config.yaml
n_layer: 9
d_model: 128
n_experts: 256
experts_per_token: 8
d_expert: 32
d_shared_expert: 0
activation: "geglu"
moe_layers: [0, 1, 2, 3, 4, 5, 6, 7, 8]
router_score: "sigmoid"
normalize_top_k: false
routed_scale: 0.25
balance_loss: 0.00868
balance_bias: false
init_std_router: 0.0217
lr_router: 0.00119
vocab_size: 2048
norm: "rmsnorm"
norm_eps: 1e-05
tie_embeddings: true
optimizer: "muon_variant"
lr: 0.002
beta1: 0.9
grad_clip: 2.0
batch_tokens: 32768
seq_len: 1024
train_tokens: 277800000
steps: 8478
dataset: "wikipedia_en"
Below are experts of layer 5 (counted from 0) of a mixture-of-experts language model. Rows are named router (the router's row for the expert), down (a neuron's output weights, with its number) and show model dimensions 0-127. Each number is 128 + 32 x the weight over its row's rms, rounded and kept within 0 to 255. Numbers have three digits each.
After each expert's rows: a language model's description of what the expert responds to. This comes from a sample of Wikipedia text that the model never trained on.

# expert 14
router:162147108164159163101137146116161185110142158090151107147150147100155070078126140088119183105152133156090092170137179172146117195141133073105128229129125159136181140132103122103148162141060122115124156138120107172118136150144182148126174099162205143129096150077184107180098151102153137158075111133147080084137139168132083069136082108164138136117137097186072110122133127118135135114170
down0:078109100091103163114145116109113150167163106126096183190134112190094084172125104150112068073141103134170071132115085126132138104091093123126178172113128133117196127108147074106107112136129080092120176123093163147164108159121136135159129148149089094110137155177084153131161153165075100088121122137085082144156077067066140123172149141077102112151070130114142187126165144103142157077187
It responds to: Spatial/directional prepositions. Prepositions linking a verb or noun to a destination, place or time, especially to, in, from, at, through, e.g. voyage from Llanelly to Wicklow.

# expert 23
router:196068113187185154152127131136102152110161123132115063163203107117157160089149130107104105071144196117066058124144125108124100149123145118112161158121170143134203163108196116132106114148071153163097131117102087125141103108155144135109183090149161197086175155117147129162133134083129133112068110107139126112099129082160090097168112093114152142120137146140111122073180116091175096102136
down2:112115160180097113202140180160124219183135104132139165142089120110153162158139142144149137111120135128171127156150079183138152159082151112110154187105142102091136140167086093064128059130156119086089141087110127165094122067156100168181146105171168128147088146155166131125114068156102115087152140105129139165156126094130121123164043096124173133132110157139142143110085202173138133151121
It responds to: Capital-letter acronyms. Single capital letters inside all-caps acronyms, country codes and abbreviations, often in tables, such as SLO-C-OG, SI-N, CAN.

# expert 0
router:169121125202116111106111099135108154141151136145141109164100122087177059097130190135143150088168208143109143064176113089144088102073148137080165144088195127108119196120110133115098172121104215123107157117103040157110115115141188143123149065107138173106118128080132082159081145052122114138084085144145094148119109109127132112162111120123136128131143112091140102119158104148126128101145
down0:124103131131132107131116212118149133126147148125111137107138145065147138122066145077107138152174179136133066084159121137188130138113113102169155108113152116109082141073165121083068178182112167127081148155133088128175092135154087144194124102179122148123196106114102156139096171091102144136111153072169155159151103117111112124209132134135169139108127200091182170124155141118159062103132
It responds to: Hyphens and list dashes. Hyphen tokens in compounds and line-initial list bullets, such as Dalmia-Jain, so-called, "- Genres:", plus table pipes and en dashes.

# expert 1
router:150142132170127148096117173169124124093177172147140143129175102106147086144142155140095105152109233133137063145137091132158102098119137182106147186109192127127198188141112136164114130108079153142120153109087136130107126180147150097116205109196158143109081193090117071122143111114105191095154126153129055153097142109129142101136091116134125174095142156150082087112118106163150124105163
down2:084104108134137125061122098117147139137170087190138174119137121102092130109181196134106137111191132141141164122071110108093132149140133128121130127146118142147081169093128106106129160106076154076128182101146143152086130108134158099168178137150175169141135194116128123147167137224161123165111175087142129217176135170150132120126137162078145085101168189054152140123100128156127154167106
It responds to: Quotes, brackets, sentence ends. Opening quotation marks, opening parentheses before years, full stops, brackets and line breaks in citations and prose, such as ", (19, ., [.

# expert 36
router:119105153195176145129098134174100110180166109133153174125113109092092122087110141116103132123168153116089065144190111116200088167129175142103102191121165179155122142144124118101076156116097138088129186086114117141050099151089149111127156071154147101150079149063140116146097142153126149107112177154150135080083080171191125123144069117136148105111130140102161100080132075098096100130113
down0:194159128101154131149052152160142120145145116139113103177107116129141193061150131099121134137120110107147168135093180176121094058133102135100173120132152094221137079123154061093094120044105187119129118118132138108125123165118138106130083189142128184101110137138153107119171061145157192082163125086121124096135140145142121103124123118125139144132159124137081158155116166120227131113144
It responds to: Letter p word pieces. Word-internal p, ap, ca, cc pieces, often after prefixes ex, re, ma, as in expansion, unexplored, chaplet, captured.

# expert 27
router:117119111128124155087166111151120142126162162154182115157140128132204112121101192087103149089175153102104087155151109135145185152100121135133134202109133145139122141172122110214128108094149176095115119119126083150133121136094170094125219086163127200090128146089132091103083105125124142171085118122199131113109125093152127029139102080166115143120137217130104111142114138122129109115167
down0:185102091078160145123119135142133167130126138132119079081189122160133153124159152127139091164125120123054162155087107204083117140187129099158114120135122158145148152084205153120165101150006144125138114060140121098146139117140108132095159124125140116105093079127122079126180117116120107135197140100160173110086147191087152146122111156147131113088176137139139064093089107132097083116142
It responds to: Field-label colons. Colons after labels in infobox-style lists and stats, plus list dashes and separators: Headquarters:, State:, Rushing attempts:.

# expert 63
router:138102137184181150131152130184120209157137147123209108228137098205091122115143145091106110154153146160123122119197105118188123164156166096130138135139157123102136155183119126174129160122159112101111142085113059134191095123165108162135182095160200145116125134084160122154110086096119130138092112157163099144125157086157094069090094107162121125100163120148121137126114171120140141091148
down0:070167116089099136131124152155125130151066137163108069109131171141151100128126118106157079102104140159129077181124076092197075129122120136119085213123141135115145086110149091109118152128090127166166100097080161084206132134185071141139140085088152165146098097111124126129154096123134124088175140139123154200101110128106179118165143182076173160170135082143119121133132090090153183147152
It responds to: First letters after articles. Opening consonant pieces of a word after a, an or the, e.g. f of farmer, st of stand-up, tr of tropical, h of hour.

# expert 50
router:169149134162146216084099126092162147117206136118130139166156096132138086099135155112111159111196159129110114096091135131149078175091175101100169179117142147127174143142132131153111114116075167095170176140115153165131126166140153130117180127159217127131141148052180074190081139081129153161108150141130108105109154185135095081141115140152136163115148135166114117116103147150148140042141
down0:096052170118105149095173131179143204104126095221183138118155172106147113116154149122126082124117135145146147136146165147144070134110160144085165163158188093127136149122067153100130096079176126159158078078119147109138115174153122085197101128156156143126138106121170172084135096082152166048137087132095120129097095149130104153152144097133173143148108166109157113099148131144081184122141
It responds to: Prepositions in and of. Of and in, also at, on, during, linking a noun to a place, time, field or owner: City of Gumi, BA in aesthetics, in April.

# expert 30
router:150136094128123195089160156099160143161164170152161087184130135170160131130135179062129084142134212107080112098126104153154147165092131142110135178178165162150146128116152137166150147102063098136113142080095090142113084124122120156124179109155169156102043126159166094167130124135121128083148100141110133090124069135155163064100074146173117092141135139104172130099131093178164112071158
down0:126194101138124083144196169154162114152173123102067125101122141168143136094166117171143094109101169161101144097133108141162136143105062105171142180182064063161095168118169183140132125147155150104124139104128118120156172097059128086148137084115110131114079142055086107104154110075144100133120174136190137123137144122100147111142115125133078155092109102079141044139152154151116092121077
It responds to: Syllable le and conjunctions. Word pieces like le, te, ception, board, as in pale, palettes, Billboard, non-motile, plus connectives and, but, after, while.

# expert 39
router:155088150143161128138156121144109139116128134108114146134185120128138106089137214097101131130139179121097112112143142133128146126107112132059144214112152129165192111148102169145116155153073165098130154114132086166101133085154158113113129063173200151126120130079182038108107123132129122120091140115172091113160145152213122120143113153157169158129179181136144063109179169126165140063105
down0:047130093109144115126146115145119142146154182104116159126108075166102069059124210154161108150143070121175159183180150134145123158156088123153137120128161144169122057095129140122181098102161121154067144138095118118172186128107181121124105115112129085162145149127108193134151159137112069078111160132133135044157125115114134134074138173078112129156129120126120121133101220113152126133141
It responds to: Table cell separators. Pipe separators between cells in wiki tables of sports results, elections and statistics, usually after a number or name.

# expert 4
router:115079140156147136097115126178107171126185140138192158125126122089095146131128189118139105157141140174104092175159182137165103162122127127113124145115169211197128170152125151153101146169089102105125149101089142147114124171141151120108134083177187110126144168036159111185083104149170085111101124188187092124123096111178137059120108142104140115095135143086115122078124092110137080087107
down0:154081122090134147097080143106069157109116072093151143115115068114067125125067154109146165121150088232166163121142134143106157140117133126132084140151179132104169126127138117111092170158120121158133137177157117085108104078141136135205046117144104103144155089161155132109148122056111094200175124108153194158156080088124075149150155153118125117143079138115150124111136158186146133133139
It responds to: Verb-initial prefixes. Word-initial prefix pieces of verbs and Latinate words after was, to, not, such as ex(ist), main(tained), pro(moted), ca(used).

# expert 31
router:125115106147147164134141099098091164096171197134156133137119086108124134124162123073125093115159165126112092133143145114116120116083135077053120215078157109133108152146128180098105186105133187141095151079096101115104094132108143115135213093126109104087122110108160117152102104169174104123154149102139128105150111182108117080122085099146103200131187157142150106155215127079193107112157
down2:233147160078112121113127142129168073079123137099122133198088159108085229100164141125078119122179126115115102111179111187139140123128142118188110181164135131113141105146127202079131130167114114128139132169164129115112125106167139164107103096095153153122080199095105061130184101147127152121098064144173130136120099101124101152151120154154147085134096171152155135150147113156164094130126
It responds to: Verb suffixes ed/ing. Past-tense and participle endings ed, ated, ing closing a verb stem, as in diverged, presented, dedicated, restoring; also whole verbs used, held, met.

# expert 60
router:145109092142197148114106152136100150124137173133122099136184140120163083080121195130128133125194184151136082098173143135163122131067131107124134147140158156207096143156129163171147108132116139083085153115087100172092074090176134167126137095199163150084080135073132092141145111062168101146104141159108047132152117137181092104145116091187132165117159156145110111133081094112164120131124
down0:122162149139103176155077082083142142152202146145108137133113092148188080071110150145134116133098181173113107194101109109103124135111076034075160141139109114138151099114146101106123110174070163114139146097125195127144048129142087143151097165172158097103096124076125073153084170137132088086100191121125111092169099161103130127088109143098108115132130086138123188126127088123144150137104
It responds to: Dates and years. Month names, day numbers after months, and year digits after 19 or 18, e.g. January 13, 1987, October 1895.

# expert 58
router:134138130116129141074145089121146153125189180172096140177184071105160096117170161113049105055150137218112134148154103124145122099125130131127142197090170096138149139138121140142125105074133155104133147064124125154143035169177105096121138121132203150099139122135134117187112117164087148110112145127118126143130081131159103058109119090101145159091184134125094099093157146140181097132104
down1:107086138109147102135138114069081139126093147118095202184093089102125089137158178130169129125057086068142091127133122111128118163102148088091176154125087153082131099135137160159076143137129110103141128141132085143127097139121101110136140164105043107129164136166079117132181103137164104096220148175151151188141118136120096173155113078149134150153049105132140160109181149149168089125083
It responds to: Syllables il and al. Mid-word syllables il, al, und and ad after an initial letter, as in Bu-il-ding, Sp-al-ding, B-und-esliga, possib-il-ities, plus for and return.

# expert 16
router:165083130130196122137168123151138118138163159097106127169195128133139103093128220128105135127116154153075109133146130147132139140128131132060159180117156114160168123133102181151154172171067175114121144094128058158108148103155148104131144068166181137107135128102182062097090140136118116106134177118170080099164144129229135102129093160141140138136149171148158091095167165118155125077086
down0:099154094131090157146126039101141074101169133132118072131096099154122141143107114094130116091123137138098076206093160146141134169196167138154123094078103122118138176116119115149143092143150119111114095097123156130131132172078113135206108149094115104143138123154126106116097149186159172130105085111165165083112151154140160146108149098174109035160149176109103215108126055171147123156150
It responds to: Table cell separators. Pipe characters between cells in wiki tables, usually right after a number, name or amount, as in poll results, prize money and sports results.

# expert 49
router:151140105164162176102123133155118161106162129182158089161185115093210176107162138066111114091125174127096118134133120090090086128118165070095121154131133155159164147129135203152118102188069157132119122110134103187105095119144117137105150068132184136121147157138165108116143132068136185139107121145132141106076129176147128105159037086132098176120126174145090109087141152147145054127155
down2:134120086124090081124147173113128106075113188129074128100098124135135133131159144115177108147142125173123145097099131119106106121103166131139106170095122164102142201151111105110156103130099056143106091091131091131108175092105173085162107142114057111089096150159130100164176159133159057155180122084136084105078140093198131154182128101075168092126130130173141131181186144087105116199116
It responds to: Score and range numbers. En-dash number pieces, percent signs and capital letters closing table cells or abbreviations in scores, year ranges and page ranges, like –1, %, C.

# expert 61
router:142107131164157167094195159105147128136147173146185137187154145066161099085097161074108123095183188143115063084114140097132122170139139090143112216159135185119172143112140114124116124118115157092097127105087135171108113116134130084154142058196135151141154131068143128138088083119113161117104059084150146101127124123118088078139117135156134172162095128082074101152161173130153092112129
down1:152103144141088113143125129105136090112123150122089127194106152061167107089157105102143153119141116157096158134109081138126191145106149130111054127177167117165105117124113194176079143122114184152117127156125124113110074069125120097144126234074113156102135123117146146139123162187170132165126104123099155132122139208130121131149184046130175094144147133096107138068165111147163077174142
It responds to: Units and comparatives. Tokens after numbers in statistics: from in census race percentages, than, km, ft, °, ^{2}, ×, million, and colons in tables.

# expert 24
router:172128154164196156105128120139125217084158143162162091158148177123162123121197165145097136141149148122124076130125107126162139072111142120075078169112175186158083117148076155144131153119128197120091151114142145110086136114107200161117165067139137104136137150146081102122096133113112114133132167108139093119118054139131143083116049090132120127136188126161138133067149166145199136108142
down2:128153143076093124087144119143165111142098131101116117153080164105085136154152165215171131192170109116106149169151171099117107132144154182114121123127132153090108140094176107137088204128085123136156072120133063122173105186103145120137116076140155098106201108099127117138106100170151119189138075110154120159139140105097171136109069167187174108081074146130123106094149128103199129116107
It responds to: Letter d endings. The piece d or ed closing a word or syllable, often in names or past-tense verbs, e.g. Bödvar, Bodø, Reinhard, achieved.

# expert 48
router:170100156127168142102120162122072154172163139114148105150137160089143093056063182069091115116112172160116125151132118165133139113114139193098090163174144167147174141172130131071113167071105152078104127113100132155142107168163187119102154108187199117125102126119165110126126140111187112167135126190165096070115093182198114109094111104137135135132111130140114090057110140155146145165129
down0:063126157143097135122179104143143154141127143072175171105175123123111084147118110138122127157129162147143168059127151079126108072121120105122155132184097149130128173141083137085108134134096160115163155132164092059196128144176156165155080112124196111134092149158091116120138198124113144156084089116091024114195118152133080146091147135108144175102155111143123084116086129126158103187133
It responds to: Syllable us and place nouns. Ending us in bus, Census, industrial, plus nouns like station, village, company, train in transport and geography text.

# expert 57
router:165104097160182122080112136136100179118113168144115082131159117149096121103164134075107136094102137155090105073103136104136126157143140149088147188100113159168144140150126122162141148064065101140083167062146111118118090087178192121143169109147160167098175163100202156152148157099115171132103105147113083140105126142160159087147106076153131174118206161144064152093131130108160136058124
down2:069162166078122076065107123089155133101073099154126103161098139088175149102090125147158129089130174149169101108165131158081081109103061107132156163120129127091128128148136116155091080204120119129103092141164146110085126150153125122101125087152123144101060143108094088161197163139142125061091116061158124073072083129182135160129118088160125190105134133113129104107125118123073163102126
It responds to: Pieces after capitals. Pieces after capital letters or abbreviations, in codes and acronyms or Asian names: G+, KANDY, OÖN, K2, Kong.

# expert 5
router:162141134212132174109125141124121159133147149128122126159184107128108093049136165156152105156185153115093128143101167151130088123144168169063093161127196097158143150113090170138164160152073129137176147124130079118137108122152128105140167111143207122120173103069126060122137094070128169177099087074179113134083147153160115081137121153138172134078163149102128095125101117097167125088169
down0:086137161139120123177163180093102155123035180138166143069127171128107119140141086096124139139037091105118099078147178139110113181165100131074083107187105163159132150137106172143088114034092140152109138173089133108118133088115144122118155091121097131094120159081115125124149103168147183182149076140125148129101126148135147170116141136159129142133167121175111135055116121130089087109083
It responds to: Government body names. Word-start pieces and "of" inside names of ministries, councils and parties, such as Ministry of Con-struction, Minister of P-ublic, Department.